config.yaml
routed_scale: 1.0
lr_router: 0.00111
n_head: 8
norm: "rmsnorm"
init_std_qkv: 0.0265
Below are experts of layer 2 (counted from 0) of a mixture-of-experts language model. Rows are named router (the router's row for the expert), gate (a neuron's input weights, with its number), up (a neuron's input weights, with its number) and show model dimensions 0-255. Each number is 200 + 30 x the weight over its row's rms, rounded and kept within 0 to 999.
Before each expert's rows: "mostly gets" lists some tokens that are sent to it at least half of the time. This comes from a sample of Wikipedia text that the model never trained on.

# expert 1
mostly gets: " GER", " Hart", "ović", " Kevin", " SWE", " Jeff"
router,215,178,183,200,145,199,206,180,240,193,218,206,184,183,220,168,180,176,203,270,250,210,175,210,230,171,135,210,151,236,175,181,262,187,154,164,242,171,179,153,166,158,176,246,229,214,167,177,225,158,215,194,236,199,161,230,210,219,213,168,166,190,218,166,172,163,155,172,264,221,215,217,227,232,156,207,165,218,297,219,193,205,247,186,164,165,192,209,197,180,205,163,200,176,233,192,190,243,198,222,221,206,174,239,195,199,231,124,233,208,206,187,171,245,201,202,192,221,211,171,212,248,216,120,201,253,172,207,199,221,246,226,191,214,219,186,182,214,173,212,188,234,231,238,184,160,161,215,176,195,248,260,184,220,270,235,224,177,156,242,216,196,199,221,224,220,197,218,182,143,198,196,144,140,205,188,227,218,178,203,214,221,198,149,221,197,165,243,175,213,221,222,256,224,191,168,175,206,185,227,162,219,249,201,198,227,200,249,208,201,234,132,201,191,160,207,200,213,196,145,206,220,205,160,253,168,203,167,205,147,182,186,178,224,169,193,230,201,221,163,192,192,225,257,180,222,157,242,195,206,235,228,171,210,229,226
gate0,163,169,179,204,228,164,218,156,222,184,247,195,219,169,159,197,211,215,177,210,212,212,170,194,196,201,188,199,174,154,180,144,260,204,223,171,235,171,218,225,196,173,256,206,172,227,207,206,234,198,180,222,220,240,241,237,157,178,236,271,212,187,217,235,139,149,166,211,176,176,180,270,172,186,194,171,163,194,208,221,203,203,213,159,215,221,170,259,187,192,154,210,189,205,223,188,230,153,180,218,138,195,150,194,201,220,179,190,194,196,243,231,225,223,205,209,198,205,269,196,191,162,187,183,203,178,214,200,237,188,220,203,231,186,197,241,207,177,197,232,222,244,246,226,217,215,200,224,154,176,179,230,210,159,242,224,177,189,226,153,239,212,202,198,243,267,172,305,226,244,195,187,107,230,278,125,255,241,193,212,188,190,164,224,225,188,178,243,234,203,197,167,207,200,202,219,182,180,194,226,184,212,228,228,193,186,178,196,246,156,188,221,185,254,249,214,155,184,232,176,179,235,188,216,212,161,156,211,215,201,203,167,173,173,199,194,183,160,153,236,226,214,223,231,180,241,232,221,236,241,148,162,178,199,193,209
up0,188,217,216,202,193,247,156,236,230,199,217,191,185,233,150,183,258,141,181,238,225,187,202,173,240,168,184,203,190,170,234,194,216,168,173,239,219,225,237,159,178,177,164,156,223,196,217,219,228,199,210,208,182,169,206,199,151,177,217,169,216,194,227,165,188,239,180,227,250,196,229,185,226,240,140,205,178,155,182,174,186,166,225,210,188,216,154,172,132,184,241,190,171,195,228,206,196,138,176,153,199,230,232,194,201,235,157,168,134,234,157,215,192,201,234,189,222,254,207,216,168,197,201,142,178,180,167,189,187,229,191,222,261,214,210,249,220,167,235,239,193,201,181,224,257,222,215,189,185,193,213,270,200,190,238,126,210,145,172,280,179,191,162,238,218,165,185,180,207,159,263,226,220,193,184,216,150,203,235,174,194,187,262,208,214,169,196,197,132,216,172,218,150,193,215,224,150,268,205,213,169,242,166,210,221,222,197,156,185,221,200,193,220,211,227,205,190,238,194,232,184,175,192,185,226,208,194,168,162,143,203,220,240,262,232,269,171,178,181,183,220,172,174,204,173,199,206,171,137,192,221,213,185,204,203,187

# expert 0
mostly gets: " had", " has", " have", " including", "í", " with"
router,213,222,183,211,211,195,245,228,247,228,165,201,198,246,202,187,173,165,180,214,199,215,211,121,226,153,185,192,171,240,259,187,155,221,182,255,230,232,218,230,219,257,197,167,166,233,207,197,158,219,191,221,255,193,148,134,165,187,230,177,203,168,246,191,198,177,271,175,204,146,221,253,208,193,170,182,169,207,196,147,194,237,240,247,219,181,244,164,146,180,228,198,170,251,240,193,173,166,221,204,201,185,206,172,129,172,264,167,195,221,195,194,213,158,174,168,232,177,186,191,158,216,209,220,185,193,189,191,230,227,169,155,204,191,160,176,205,173,215,225,222,206,229,224,175,240,175,180,155,145,183,241,196,231,220,222,213,245,159,186,178,210,189,166,181,202,251,245,222,232,195,181,180,164,204,241,218,231,252,162,252,207,179,217,173,192,189,181,207,152,218,139,158,227,195,235,214,225,258,183,186,205,195,211,169,162,220,210,170,217,203,216,157,208,228,196,238,246,244,163,207,205,150,194,212,184,244,202,188,211,155,180,258,252,211,234,190,189,178,173,161,193,203,189,215,212,205,253,171,177,158,185,193,150,194,154
gate1,229,243,187,206,258,233,240,187,179,188,219,206,220,204,179,186,184,206,214,187,165,176,198,246,192,214,187,171,176,214,231,235,268,203,169,144,208,203,240,181,191,246,236,153,191,200,250,182,154,167,208,222,113,169,213,226,191,223,200,230,273,230,202,162,227,204,150,190,175,237,189,224,183,195,207,172,228,219,199,146,222,187,233,202,208,244,252,245,187,219,207,222,227,158,216,218,193,192,188,157,185,227,207,241,226,228,219,247,163,157,191,207,197,176,195,224,203,202,212,188,150,230,175,156,141,158,147,219,198,236,191,240,199,213,135,171,198,155,159,186,192,145,179,201,205,161,228,213,191,162,173,227,250,197,305,150,213,181,218,209,169,248,215,121,194,206,227,194,233,198,181,193,186,229,190,214,141,169,173,200,223,199,218,134,161,224,245,202,207,193,193,159,195,219,172,215,189,181,166,199,213,189,175,217,221,265,193,180,222,254,176,246,233,166,211,216,190,180,227,213,206,208,226,199,239,222,202,180,192,233,216,215,176,217,213,237,265,228,183,223,230,177,212,190,205,170,188,243,223,238,153,228,233,242,198,134
up1,127,180,216,147,161,159,222,214,188,217,236,190,206,138,190,205,159,176,269,185,201,192,186,156,228,187,170,185,201,179,189,202,152,159,228,224,237,206,217,238,190,188,147,208,191,228,180,170,208,214,191,202,157,184,205,195,180,198,263,173,227,232,163,201,232,245,188,207,217,242,162,240,222,173,194,277,176,172,147,208,208,225,124,194,211,219,164,265,141,203,186,214,221,164,155,200,179,288,191,216,141,166,169,207,216,215,161,200,227,215,227,212,237,196,195,234,225,172,192,169,245,203,208,224,285,155,168,203,254,176,179,216,192,172,214,195,171,150,193,208,181,223,207,181,212,196,228,214,172,200,232,201,206,174,193,182,151,160,217,169,171,176,163,209,205,211,201,202,237,190,209,177,180,192,191,233,233,227,206,221,214,202,247,170,160,205,196,223,176,144,217,195,219,131,188,186,226,210,213,153,190,215,209,233,225,196,227,204,183,208,220,226,181,215,256,168,217,232,164,160,182,233,198,181,205,184,198,177,226,218,190,191,210,261,173,188,158,130,183,200,183,159,191,204,177,136,183,171,277,184,149,185,185,234,237,270

# expert 36
mostly gets: " on", " at", " after", " during", " between", " before"
router,206,250,242,166,246,100,202,172,186,259,203,221,211,153,178,232,207,178,177,188,235,167,162,241,145,170,199,138,185,201,237,169,166,217,167,154,190,199,182,212,183,151,195,233,219,215,194,170,226,182,191,155,170,208,254,244,230,206,260,225,159,203,250,238,199,214,161,204,194,170,174,233,189,205,257,219,197,215,148,221,203,210,174,194,226,220,167,227,188,211,209,209,176,225,155,181,228,185,250,241,203,211,175,214,156,197,220,243,133,198,220,222,220,189,193,148,249,222,202,187,184,140,165,159,157,207,182,166,150,156,175,172,193,196,214,174,227,209,180,195,182,194,193,195,194,182,196,190,194,173,176,209,201,207,181,228,135,230,232,177,168,277,187,183,189,258,177,214,231,194,245,225,169,188,219,237,196,171,177,188,168,157,217,208,185,198,184,231,208,159,176,227,155,242,237,230,188,187,277,233,209,162,232,198,177,183,131,194,205,190,202,227,234,180,223,189,249,185,182,231,176,189,242,141,188,175,213,187,204,244,194,176,201,202,256,180,238,159,216,211,207,232,248,189,178,210,199,181,182,251,148,189,159,154,192,223
gate1,155,146,157,196,189,197,197,161,197,206,124,263,249,159,172,225,260,189,224,167,246,210,199,183,193,221,173,196,154,233,158,223,199,196,161,220,152,211,210,213,217,215,211,178,194,200,156,243,184,171,202,142,200,175,201,201,157,190,195,223,187,185,132,190,221,217,233,209,145,223,187,149,188,187,244,181,224,235,233,238,210,271,162,178,194,229,177,156,215,193,197,199,188,219,192,238,232,220,198,203,219,216,164,226,227,214,147,248,190,252,257,205,178,251,205,186,230,132,188,191,192,148,203,219,141,210,204,230,215,250,227,194,224,194,168,248,197,188,161,185,212,200,228,182,180,243,180,147,213,205,121,215,224,153,191,201,211,187,181,179,225,198,231,205,167,230,241,212,189,180,207,192,191,231,241,227,188,229,182,194,215,251,215,209,226,175,175,171,217,171,232,218,223,215,200,188,204,180,243,256,213,164,174,220,165,169,239,176,187,187,193,194,185,152,196,161,211,202,194,227,185,230,162,166,204,157,196,276,156,197,215,184,154,179,157,216,173,127,206,256,185,210,201,149,203,262,164,186,180,234,214,159,217,163,224,255
up1,182,276,201,215,224,191,226,164,194,173,191,182,231,244,207,208,198,229,191,218,227,233,178,262,226,210,155,220,213,176,199,195,213,225,153,186,159,187,135,209,219,208,224,186,181,232,187,190,174,283,211,255,211,191,218,226,237,202,193,197,183,248,168,226,237,165,230,163,193,173,175,166,209,154,269,182,148,219,153,179,221,188,228,218,182,208,207,209,232,135,239,205,252,190,229,174,188,220,185,229,245,141,244,217,206,203,219,170,148,195,176,160,197,215,233,198,163,222,259,219,190,267,235,268,165,191,176,202,198,183,148,222,191,201,195,192,252,216,234,269,177,214,240,226,195,233,224,256,192,161,195,173,267,197,231,190,214,216,204,215,134,188,196,218,234,185,190,199,207,144,183,255,237,207,203,224,221,161,197,187,218,186,204,185,224,175,173,132,180,208,203,201,151,211,241,212,200,266,153,196,250,201,204,224,279,217,191,202,171,219,141,159,239,198,154,181,191,182,148,191,201,182,210,201,195,204,179,213,178,208,220,234,185,155,255,199,241,243,164,175,181,178,206,207,219,203,189,203,176,213,178,233,233,208,207,176

# expert 6
mostly gets: " election", " Group", " Union", " network", " market", " place"
router,234,222,196,217,211,150,181,202,136,200,226,237,221,157,206,189,234,171,185,163,219,198,200,193,175,223,247,273,206,148,185,266,165,215,178,198,218,241,262,243,158,141,159,156,159,244,237,237,214,221,216,155,166,174,167,199,144,210,164,219,136,224,186,205,167,219,192,185,172,211,168,219,225,169,220,183,188,194,235,180,206,182,165,239,216,252,167,213,258,190,227,154,208,181,196,154,225,233,221,175,208,239,185,190,161,198,146,217,166,156,155,185,218,225,165,207,196,243,185,194,187,261,195,207,197,214,179,174,223,152,249,172,168,180,217,142,184,230,195,167,151,209,231,216,201,225,226,235,198,211,194,207,224,169,214,168,222,202,255,172,184,155,196,169,185,173,228,213,192,230,231,227,201,205,195,157,237,194,161,212,172,177,214,254,203,240,235,198,212,141,241,186,227,165,186,228,216,203,238,219,211,149,156,201,161,204,179,151,149,194,176,242,188,232,221,246,219,206,197,183,179,220,163,199,164,219,202,270,198,193,223,173,208,157,234,182,167,158,186,240,216,216,219,169,187,185,256,180,228,153,176,238,222,207,169,160
gate0,132,225,234,238,159,190,202,230,271,201,167,198,224,156,215,219,179,167,163,164,194,141,260,246,167,206,201,138,220,261,190,233,207,179,160,205,212,196,246,205,180,188,179,239,170,196,206,208,209,225,175,215,205,170,197,168,181,193,196,185,216,209,187,229,154,202,148,201,189,177,159,219,218,209,99,208,221,235,230,186,171,202,186,216,164,231,199,221,206,229,203,198,207,204,167,189,239,208,174,179,231,190,204,204,198,240,227,244,233,198,222,242,211,207,193,206,175,214,178,247,177,183,161,183,187,150,140,228,169,223,210,181,206,262,233,226,212,209,170,191,202,200,174,184,224,175,196,162,185,195,188,197,213,206,182,166,210,183,207,203,210,219,240,193,269,195,196,179,235,251,223,252,222,233,152,133,206,204,213,279,129,226,211,254,189,172,221,157,187,245,236,219,222,186,146,217,190,237,245,148,247,245,192,161,252,192,251,181,191,170,100,181,224,184,201,218,242,169,212,248,231,207,191,157,180,175,191,204,260,173,187,224,199,221,196,199,190,229,211,220,239,235,207,201,195,199,209,219,149,167,219,209,219,203,233,151
up0,220,221,209,217,229,201,192,179,195,199,195,199,185,184,251,257,208,216,204,189,210,224,230,209,177,259,239,271,172,145,227,149,207,203,208,219,229,161,222,184,185,197,213,179,159,174,208,210,259,226,210,188,156,247,181,151,153,155,195,175,205,241,195,224,194,176,220,215,224,149,175,182,204,241,229,252,243,215,251,258,182,174,201,191,166,210,199,128,183,205,186,216,210,201,215,169,193,214,193,209,129,169,197,183,145,218,186,171,190,184,249,214,194,190,184,210,160,194,249,193,229,229,148,150,180,250,258,216,176,176,256,182,190,224,172,239,209,207,218,210,170,192,195,243,222,183,247,143,210,188,184,150,208,216,263,232,209,155,198,229,243,158,173,204,254,224,154,192,194,196,193,196,218,165,165,190,160,210,172,158,198,203,247,165,229,216,230,222,253,156,220,188,198,192,194,168,118,187,263,213,240,206,236,170,203,285,234,236,174,209,218,149,188,222,183,215,171,211,204,175,158,242,124,175,196,212,194,199,185,208,223,163,180,187,197,195,210,202,199,247,174,206,209,204,244,193,171,185,231,254,182,205,208,200,253,171

# expert 35
mostly gets: "′", "°W", "°E", "′0", " Website:", " Location:"
router,247,146,178,178,194,173,202,207,214,171,229,142,215,231,170,246,232,231,167,179,173,199,186,209,234,177,223,188,222,193,224,234,200,204,241,219,192,170,137,137,218,239,154,192,164,195,183,189,240,188,201,219,234,219,206,169,215,229,184,182,196,176,185,212,251,201,217,232,190,187,223,220,243,185,177,259,265,267,168,211,192,152,207,158,220,177,175,235,168,215,177,204,224,234,216,208,185,160,158,197,186,181,194,209,192,194,246,176,257,171,173,179,225,231,242,255,190,163,182,241,262,188,226,190,207,208,219,229,165,194,199,229,206,198,173,202,166,188,182,160,180,154,183,154,229,237,198,213,188,218,179,202,194,177,158,223,161,216,210,159,225,222,222,200,196,185,222,163,116,188,175,197,169,146,162,214,173,228,243,222,197,191,181,250,136,180,216,219,166,186,254,193,171,190,220,191,223,183,259,205,157,270,192,241,236,225,179,253,186,189,210,169,228,136,152,143,149,194,238,215,202,186,137,195,162,191,173,243,186,193,176,208,168,224,172,204,197,223,204,225,230,198,163,206,190,205,272,212,201,215,216,160,269,156,173,167
gate0,178,196,209,166,233,213,220,210,199,185,216,199,180,230,153,185,192,185,229,171,217,188,185,202,263,157,219,105,226,227,200,199,217,209,224,228,181,230,168,204,178,166,196,236,141,251,228,175,181,226,181,123,215,216,159,209,247,182,224,140,202,185,202,209,192,190,204,256,193,223,185,172,216,181,212,159,200,234,174,201,220,156,177,137,208,187,206,192,207,231,242,230,207,229,180,222,163,154,192,230,199,175,210,174,146,248,175,168,119,205,224,180,225,233,219,190,136,185,190,202,184,210,221,257,191,193,154,201,196,190,191,127,155,173,192,228,178,171,229,215,200,134,177,135,275,248,236,222,174,199,220,195,195,175,129,150,158,176,246,181,230,187,198,200,192,187,224,221,168,245,185,185,176,158,188,205,172,219,226,204,169,209,195,241,166,231,212,219,181,214,212,198,166,179,176,188,238,185,208,180,155,215,211,254,204,176,226,171,134,123,188,192,234,185,166,166,170,212,186,168,206,248,182,203,245,168,187,209,148,188,228,168,224,153,198,172,193,166,229,216,235,186,142,171,213,180,217,222,163,185,203,203,252,211,201,184
up0,176,216,212,151,232,229,223,188,180,181,186,245,185,143,187,256,194,220,145,199,193,208,201,206,181,178,219,181,208,188,241,212,213,173,209,176,162,197,179,189,168,195,215,187,219,196,134,229,145,182,152,190,168,259,170,218,151,221,254,254,226,172,227,235,188,220,172,216,181,202,142,208,151,202,193,201,210,243,121,230,173,144,169,169,199,163,195,180,188,176,262,157,234,178,161,221,203,190,198,175,200,249,188,187,183,122,226,190,184,165,160,198,197,200,184,190,217,136,216,193,243,201,188,188,215,204,199,238,218,168,253,214,215,240,172,209,158,215,154,183,237,171,220,212,248,201,183,217,207,192,211,193,253,201,143,182,133,211,253,189,167,232,176,190,188,209,179,183,207,231,197,142,198,200,225,120,193,200,196,167,201,223,224,175,175,234,173,209,215,190,145,218,223,169,186,184,154,212,222,200,142,155,174,183,181,195,173,184,200,229,146,225,183,187,179,214,241,199,169,157,212,208,197,241,208,215,148,146,144,207,164,199,220,226,198,188,241,180,156,163,185,205,141,152,139,210,202,220,201,254,234,205,233,172,238,244

# expert 28
mostly gets: " by", " only", " By", " (with", "by", " were"
router,233,180,210,197,231,211,214,251,262,248,200,216,154,185,187,245,192,184,215,190,264,248,149,150,211,216,171,212,248,183,200,187,204,157,232,163,194,173,179,177,234,209,188,196,219,177,193,221,256,236,194,210,149,231,202,181,213,204,223,175,211,198,163,227,177,224,157,140,205,175,256,171,190,179,146,187,168,230,165,214,154,200,242,212,154,136,203,195,222,189,152,245,183,149,180,208,173,214,181,181,186,158,170,214,197,257,249,151,228,228,205,162,193,194,192,146,171,201,227,149,202,134,205,152,183,176,188,193,151,178,184,215,212,202,159,263,198,173,167,176,219,248,190,165,254,228,131,167,196,171,201,201,146,240,210,194,179,218,207,229,192,229,213,267,201,265,180,188,171,231,216,190,209,192,206,209,210,175,149,200,226,164,157,180,196,174,181,224,136,195,190,182,224,193,238,220,229,207,230,215,230,210,219,173,184,187,225,180,161,157,197,163,164,177,183,204,186,189,182,212,207,167,257,174,180,212,169,176,152,173,229,160,204,216,188,170,217,173,178,126,169,247,172,199,233,176,189,190,225,145,168,243,225,207,234,223
gate2,182,179,214,214,199,160,196,242,184,210,240,184,206,222,168,228,197,218,222,262,122,186,266,194,205,186,264,180,196,154,160,209,177,188,201,192,148,164,187,185,182,192,219,213,217,218,183,115,182,184,226,191,230,225,193,187,187,142,239,132,177,206,222,221,210,228,170,220,132,216,178,196,247,215,208,247,158,237,204,210,160,188,200,192,171,195,259,175,134,241,127,202,174,198,196,208,139,199,180,120,140,224,161,192,183,185,190,164,171,190,170,199,151,211,198,182,215,245,135,210,190,199,199,137,170,156,193,193,185,174,209,224,150,183,254,216,212,199,158,228,211,223,229,149,192,215,136,170,203,190,150,234,119,272,194,189,223,203,225,210,190,157,192,198,200,211,142,207,220,236,182,186,196,146,188,180,150,214,143,215,216,205,154,169,168,231,213,198,160,183,213,194,209,150,171,159,195,216,180,216,203,215,218,157,146,213,175,205,198,220,205,176,203,220,220,219,204,186,234,215,178,170,185,233,206,214,229,183,178,177,159,189,201,172,207,182,203,183,162,186,224,213,234,184,193,218,214,220,140,177,206,254,206,186,203,204
up2,185,240,195,128,182,228,141,226,192,255,205,152,169,176,170,176,243,200,255,205,155,179,234,202,218,211,257,220,214,129,189,252,222,160,238,196,155,190,206,154,233,168,230,169,227,199,234,184,228,185,202,208,180,200,188,240,206,206,179,180,203,193,182,198,161,167,161,112,269,194,214,203,193,177,158,196,225,188,150,177,245,226,182,212,194,208,169,215,184,210,211,188,194,197,227,235,186,165,216,191,215,191,183,196,260,227,182,149,236,206,152,225,241,179,203,179,195,190,213,223,160,160,167,148,195,212,183,139,184,255,183,238,192,198,210,181,197,207,194,224,229,213,171,219,198,190,227,203,187,206,207,273,165,234,151,217,234,227,284,196,170,229,118,206,141,176,215,210,191,188,190,204,221,206,232,230,152,189,178,197,180,212,173,181,157,192,299,217,218,222,217,233,177,128,201,205,203,232,174,203,183,221,191,177,197,231,172,179,242,147,196,222,181,216,221,183,200,190,199,196,194,212,215,168,188,212,158,230,204,202,159,179,205,216,224,115,225,195,243,185,238,165,236,232,177,243,189,168,224,191,232,210,219,186,169,244

# expert 22
mostly gets: " work", " business", " fire", " space", " tower", " castle"
router,159,240,171,216,236,150,216,215,160,237,225,192,190,204,177,202,141,155,184,206,175,204,180,194,153,196,160,253,189,146,189,243,198,187,182,174,220,200,205,168,164,208,231,192,217,213,239,223,183,206,205,203,153,234,151,215,225,157,184,186,176,193,157,182,214,195,254,177,163,162,201,197,137,201,140,219,212,202,242,190,227,228,183,231,137,182,175,224,206,155,228,229,257,151,147,200,204,241,167,223,223,221,196,236,175,154,215,153,211,195,211,194,212,266,240,237,202,189,220,124,148,267,199,195,159,261,231,219,184,206,202,171,200,238,193,207,165,143,228,226,186,224,266,205,188,209,168,213,163,151,162,223,194,197,202,136,195,198,191,180,166,200,182,214,200,189,208,198,205,197,210,207,276,139,158,199,199,234,169,142,213,162,206,219,165,222,212,183,203,194,186,220,193,169,193,187,224,158,186,211,203,167,167,268,211,232,215,215,191,203,191,240,200,233,192,243,230,192,206,182,211,215,187,165,175,240,215,220,136,157,235,224,178,188,183,203,173,173,213,214,198,226,211,225,137,150,254,238,164,148,159,235,158,213,204,184
gate0,173,195,201,163,279,182,203,178,227,227,201,184,213,261,230,169,186,178,154,203,190,217,207,181,217,246,157,248,221,190,211,185,258,168,169,224,178,177,247,214,186,209,230,177,171,254,174,132,209,230,191,176,223,227,201,256,188,216,270,212,177,174,218,204,166,197,177,189,216,224,224,230,192,191,248,174,213,159,171,201,182,245,193,191,195,145,191,232,232,213,168,219,243,201,231,176,226,170,216,155,238,203,216,237,156,203,276,219,235,165,197,172,229,165,193,197,175,200,204,182,171,145,181,161,211,177,246,240,214,235,217,232,254,255,134,200,196,207,202,202,208,207,220,193,176,152,175,216,223,192,146,242,149,180,185,217,195,143,180,188,166,178,180,154,142,209,168,210,169,219,205,257,206,237,198,203,165,235,203,187,225,158,173,181,143,222,190,207,215,192,150,246,178,187,241,240,168,219,175,156,151,196,177,278,222,246,229,189,240,227,220,209,176,213,173,185,215,177,197,241,170,187,178,253,200,181,178,245,266,160,192,175,189,240,223,150,256,192,207,202,196,245,204,186,170,187,192,214,217,186,194,186,193,210,175,231
up0,185,130,202,205,216,184,192,182,188,195,143,146,155,182,192,207,183,238,213,206,198,216,167,181,219,244,201,196,210,215,213,181,180,179,198,210,191,137,189,150,184,188,211,172,191,196,204,180,209,197,241,303,194,226,242,187,223,230,186,184,136,224,195,207,225,228,210,188,153,215,200,198,235,215,200,220,174,213,197,204,199,195,201,231,180,219,180,222,160,212,217,186,201,178,220,260,125,232,251,209,231,150,157,173,198,250,185,193,210,218,213,172,226,247,169,222,230,169,186,180,180,216,208,146,194,189,162,173,169,228,202,230,206,146,191,219,249,263,180,199,192,212,180,222,142,176,235,199,191,214,139,201,198,216,229,243,213,168,184,207,194,177,213,177,252,202,202,143,178,245,221,143,136,208,227,136,208,195,243,234,238,163,166,230,144,170,179,224,226,229,185,231,204,234,158,190,271,146,193,235,143,222,209,220,224,198,268,173,153,187,218,209,254,195,240,230,212,197,129,177,165,194,206,185,191,196,219,221,226,195,200,134,150,222,206,228,207,186,214,244,193,208,168,204,256,182,190,170,218,266,228,216,238,207,205,192

# expert 31
mostly gets: " in", " he", " In", " she", " during", "In"
router,157,161,160,168,209,211,189,190,189,194,214,201,175,246,211,221,180,189,188,193,180,121,208,196,171,249,176,198,179,213,219,205,158,166,189,205,162,179,175,214,159,158,145,208,217,222,234,163,166,216,163,226,209,218,206,173,237,183,193,178,151,220,199,243,170,260,227,260,221,203,242,235,210,189,214,168,195,256,199,166,222,208,188,204,208,194,142,211,227,208,166,171,178,212,166,200,206,204,177,220,199,156,165,201,223,139,252,259,221,179,229,209,228,160,163,190,184,202,238,251,205,171,204,191,211,162,183,188,172,185,233,175,199,161,219,184,212,254,143,215,177,193,181,264,156,183,183,215,167,185,222,190,162,187,166,253,132,192,260,159,203,199,187,196,158,176,194,218,235,243,198,196,198,239,232,209,211,230,198,182,246,179,233,170,184,165,207,192,179,217,153,173,185,259,156,196,182,210,250,226,223,193,199,248,193,225,164,170,234,283,211,216,227,202,217,188,184,188,245,138,197,173,177,233,229,186,213,219,221,192,146,175,219,209,194,209,176,159,252,225,270,156,198,225,161,229,192,183,240,254,159,229,255,232,145,217
gate1,167,185,213,180,228,214,198,167,178,178,193,193,239,133,220,229,241,132,225,145,151,210,279,196,159,216,214,166,195,123,154,206,190,223,192,199,274,200,227,184,135,236,190,152,215,193,181,222,196,171,219,207,216,206,150,193,216,217,196,202,204,140,192,171,186,202,213,222,142,206,173,207,196,215,221,213,233,200,208,158,201,256,215,190,177,197,190,200,226,214,204,168,184,249,216,217,232,219,222,239,191,163,248,161,213,212,219,172,210,165,214,156,220,201,221,202,217,212,152,212,177,184,229,184,156,195,272,188,177,157,145,219,231,187,193,208,159,164,222,246,169,203,218,172,177,200,218,189,213,196,175,239,180,157,209,236,219,231,196,175,221,201,195,174,155,227,169,169,94,198,232,211,242,190,176,185,225,217,129,246,180,213,171,164,229,199,202,184,133,179,222,188,219,194,219,194,175,213,219,247,215,221,256,210,244,166,143,252,189,211,149,171,160,226,224,222,230,158,180,150,195,220,195,211,211,213,188,177,238,173,248,154,196,175,164,227,182,179,246,182,193,210,109,179,184,210,181,217,198,175,192,226,214,166,200,222
up1,252,175,232,172,207,185,206,202,235,213,189,161,261,201,239,183,206,199,227,213,188,215,203,227,237,213,181,192,217,166,213,183,226,169,186,173,199,156,219,219,253,160,198,172,196,214,170,161,200,250,166,181,244,141,184,193,194,217,183,181,197,162,191,193,193,180,187,249,222,190,182,213,265,223,197,225,214,255,170,267,210,189,210,193,165,215,223,232,247,245,199,247,171,180,174,202,207,176,183,205,176,179,180,271,200,189,247,227,205,194,202,226,155,238,223,174,191,127,170,242,208,201,244,211,173,211,171,186,242,196,216,197,189,173,160,154,207,175,225,139,232,215,184,206,182,213,266,182,185,248,190,211,242,208,210,176,208,198,170,223,163,268,198,256,126,212,210,234,205,226,165,216,167,143,228,183,195,145,217,193,246,212,187,281,181,155,234,189,200,186,224,254,265,207,231,185,190,176,185,179,194,206,201,204,173,189,202,133,208,231,191,248,223,220,150,229,185,223,195,148,220,160,165,82,191,177,192,175,189,180,176,220,180,192,239,220,191,213,205,226,173,200,195,197,158,235,215,170,211,265,211,197,249,183,198,208

# expert 2
mostly gets: " eng", "id", "Or", " Ger", " Dar", " Is"
router,184,167,240,190,205,184,154,233,190,207,219,154,232,221,202,145,228,195,206,200,187,244,248,144,165,210,167,256,174,223,241,202,201,272,155,178,222,202,204,257,188,170,174,181,150,218,220,236,183,207,177,197,235,176,257,209,178,163,177,235,198,235,154,188,230,148,196,189,238,206,180,241,198,157,238,243,221,169,174,178,158,192,192,142,171,221,266,194,190,190,218,183,211,219,182,256,180,188,205,229,147,197,190,126,180,199,203,193,159,185,148,185,213,188,179,221,144,202,200,189,226,217,222,174,185,195,195,183,201,191,147,174,172,166,201,190,168,241,202,151,215,135,239,182,189,175,219,227,226,229,183,167,236,140,226,196,187,207,191,204,184,153,222,205,219,189,248,253,250,234,201,155,202,157,148,226,184,211,214,261,197,189,246,207,250,220,234,225,240,184,207,205,215,210,246,221,227,210,217,190,237,180,199,175,237,204,153,240,240,194,235,177,184,249,234,143,158,217,222,213,150,182,190,243,160,178,221,212,172,249,199,228,180,159,210,217,198,185,232,215,268,164,219,138,199,194,180,202,225,211,215,162,234,163,191,198
gate1,207,228,213,199,180,139,172,195,231,216,173,150,174,201,234,244,212,212,171,197,226,191,196,240,207,150,176,241,242,194,214,268,180,196,238,182,167,292,190,216,203,197,171,186,215,234,213,238,210,254,191,186,182,264,186,194,162,201,257,221,196,211,236,233,192,237,262,193,155,187,175,193,240,217,230,186,188,219,220,230,237,149,227,173,239,224,193,243,219,181,222,193,208,222,225,187,244,241,194,196,266,203,191,203,176,166,194,208,194,175,241,240,201,131,206,189,223,205,168,229,179,189,193,162,167,225,193,205,243,216,150,182,234,190,179,158,255,211,195,235,206,237,193,247,206,253,236,163,172,168,186,140,236,201,277,219,203,250,216,205,239,200,252,240,213,252,174,143,215,155,230,202,180,179,172,228,184,139,189,191,162,139,220,193,208,259,219,168,230,199,212,234,239,202,199,237,184,214,198,227,194,204,190,181,211,242,188,212,211,262,165,160,224,216,245,221,196,191,206,205,152,248,186,192,242,233,185,219,162,248,256,195,216,205,220,231,191,205,193,235,205,204,218,228,185,142,233,183,214,214,259,203,215,217,179,175
up1,137,204,210,201,206,153,186,188,211,214,201,183,226,290,250,228,205,160,189,188,182,166,205,197,191,262,217,224,230,176,139,187,222,192,232,218,197,190,169,196,207,210,181,216,162,202,215,163,170,223,202,180,257,196,229,233,194,195,202,207,148,185,159,193,151,212,237,137,163,222,216,196,204,162,212,214,252,157,194,150,262,177,225,176,209,192,218,149,158,176,193,250,269,176,169,209,164,251,197,203,233,226,217,225,209,209,154,227,155,146,221,222,186,216,213,199,197,203,185,180,217,166,229,258,182,181,171,219,225,172,241,155,204,168,179,241,180,189,234,195,222,269,221,234,170,241,248,141,232,191,192,187,196,230,133,191,240,265,180,150,218,198,221,151,200,250,210,205,243,204,222,254,216,229,157,205,205,225,175,182,229,202,203,236,163,221,189,219,181,195,181,200,129,191,186,195,212,214,136,204,186,243,157,157,147,195,213,222,172,233,242,198,247,205,220,198,236,214,242,214,216,225,169,176,165,162,218,169,179,208,197,161,168,232,185,225,213,222,221,225,188,146,243,176,193,173,220,130,196,206,192,188,197,222,198,196